config.yaml
n_experts: 48
routed_scale: 4.9
router_bias: true
beta2: 0.99
batch_tokens: 65536
Below are experts of layer 5 (counted from 0) of a mixture-of-experts language model. Rows are named down (a neuron's output weights, with its number) and show model dimensions 0-223. Each number is 500 + 40 x the weight over its row's rms, rounded and kept within 0 to 999. Numbers have three digits each.
Before each expert's rows: "comes before" lists some tokens at least twice as common just after its tokens as in all text. This comes from a sample of Wikipedia text that the model never trained on. Tokens count by the router's weight.

# expert 17
comes before: " |", "th", "%", ";", " years", " m"
down0:529487434482488479492437499501533512545487468464454498566473500519443495483509477520526485508481549541482431550492549473605484545507506550503546516533541515538494493450452508488462504586516519431564462474492504500524452558446489535446515521512494597483472517488475497476543500521476581542453442425481516471457472530490467486437550501553474473538539533507454522581516444579498492473490446547486496471407521576501540501520498569534447532473567472481483512510482485559488432536462482601530445527453581463535561587556476509503568458491455550408580557452538505511520489484467464506431503492588498511441512479470419468504530546431529524468498519543504462551478490496467554500481

# expert 26
comes before: "\n", "|", " The", " In", " It", " He"
down32:542501546475555398488470571521512517505497467407495521532497481513503514593467449533478535523469477481484458561535463524525565510555504565553506513477491471460396498469505459418497485417554496511498481501513545469517491624452522524466482468466461429592520590492492588509526563489506456499471539515449490501491435526563549542380436575526485492538502560567466570521460557527486516542495528505442452504467478513530531510525446582550480438467503489460508459503472458459480559513506441493547499478455449503536471476499471525493439425466473503454482496463509496518489500482514552557475497448514529545501490554557522508517497514468487462515515483465454483489599535532501549461511

# expert 23
comes before: " |", ")", " ft", " m", " (", " mi"
down0:516486438440445502526500486453491529520476475514413537572470486433552515513473469474564534509560507534428462491500544449521491513500530410508539486529472491485537483581401476485534519568473448489570506512540439477443446519505423523411446486469502527454512523463488523558498519487548530491564446560420488553519487529466523532509516519497402529514479495519490533490524463390531521497530448555488464486494458460461493591549511610468485561527548509539499458512499588499436487495502538518431491450519496539494455581436514527512430478494536442422479489462545535481510514506484548503539518476514476495409468421427532478506515564524508513452485468506545534513498480509486498515566

# expert 38
comes before: "-", "\n", "|", "==", "=", "The"
down1:533539486455517547553518540425561464510545564456442474469533469469489579500467464507409520576456534459499523522507520538526550510559571490518497525536528512507528550531513537463492543508456459439488524486502465440486527512446508527485463477524588471547477467491481508446542512425523524458466540473513492517457525481506508275506383481504463488450442555529511498510487486544502449463513454510461519517531438509507471507503496482471561533524438493526493466493508529468549527465506519529488535505499512564497429433500473548529521515520477505495554479584475400522491499444520504525542535568586507537477485416528466469523503476546483492481440524429470512532525485579519505527465

# expert 24
comes before: " |", ";", " ", "|", ")", "/"
down2:511510471477522480485547560499479477415461485515490466536590571531499467462476494489543581547547496391455409542550549469439494417489436472485533454592496552430558429462503503483480465512476576516529546517509509473473469407518519512421461499452491473466505503502519432514461538512477480495508480549503498528489477532535460527381581455530557511536465497464466560504516508534538513486484501473537445444473515463450456543479563524465494588483501524443552471498491430539436516529468475496490435460493490499505529445514433484523476513449514554524477581551585522520465498532543480463521518475554471468459464521453583481464515503544545464514519541512479546570479470538544521513506

# expert 6
comes before: " a", " the", " well", " to", " that", " an"
down1:472534481505454527541470519503497563596471460523523531422465482433505567568530496538539502516584492522545429485518434499496528539478480469532439500570479402505573564435506452451558525560601474460497589489481533483418476495557566537498531471465463513460520493568406474492516495482546511523518494539468490492477529506555507509475471507524579464491525491479428403448508518429487490474507530485545430512532465505511508544521550477459461514517551460529487519509549462547505445486537450504462514539525488578504501596502528511449585502512420532548444484524484533482440463464511527486503557496496426511453495487455531489501508470492560510449407466552490542520466469508469536480517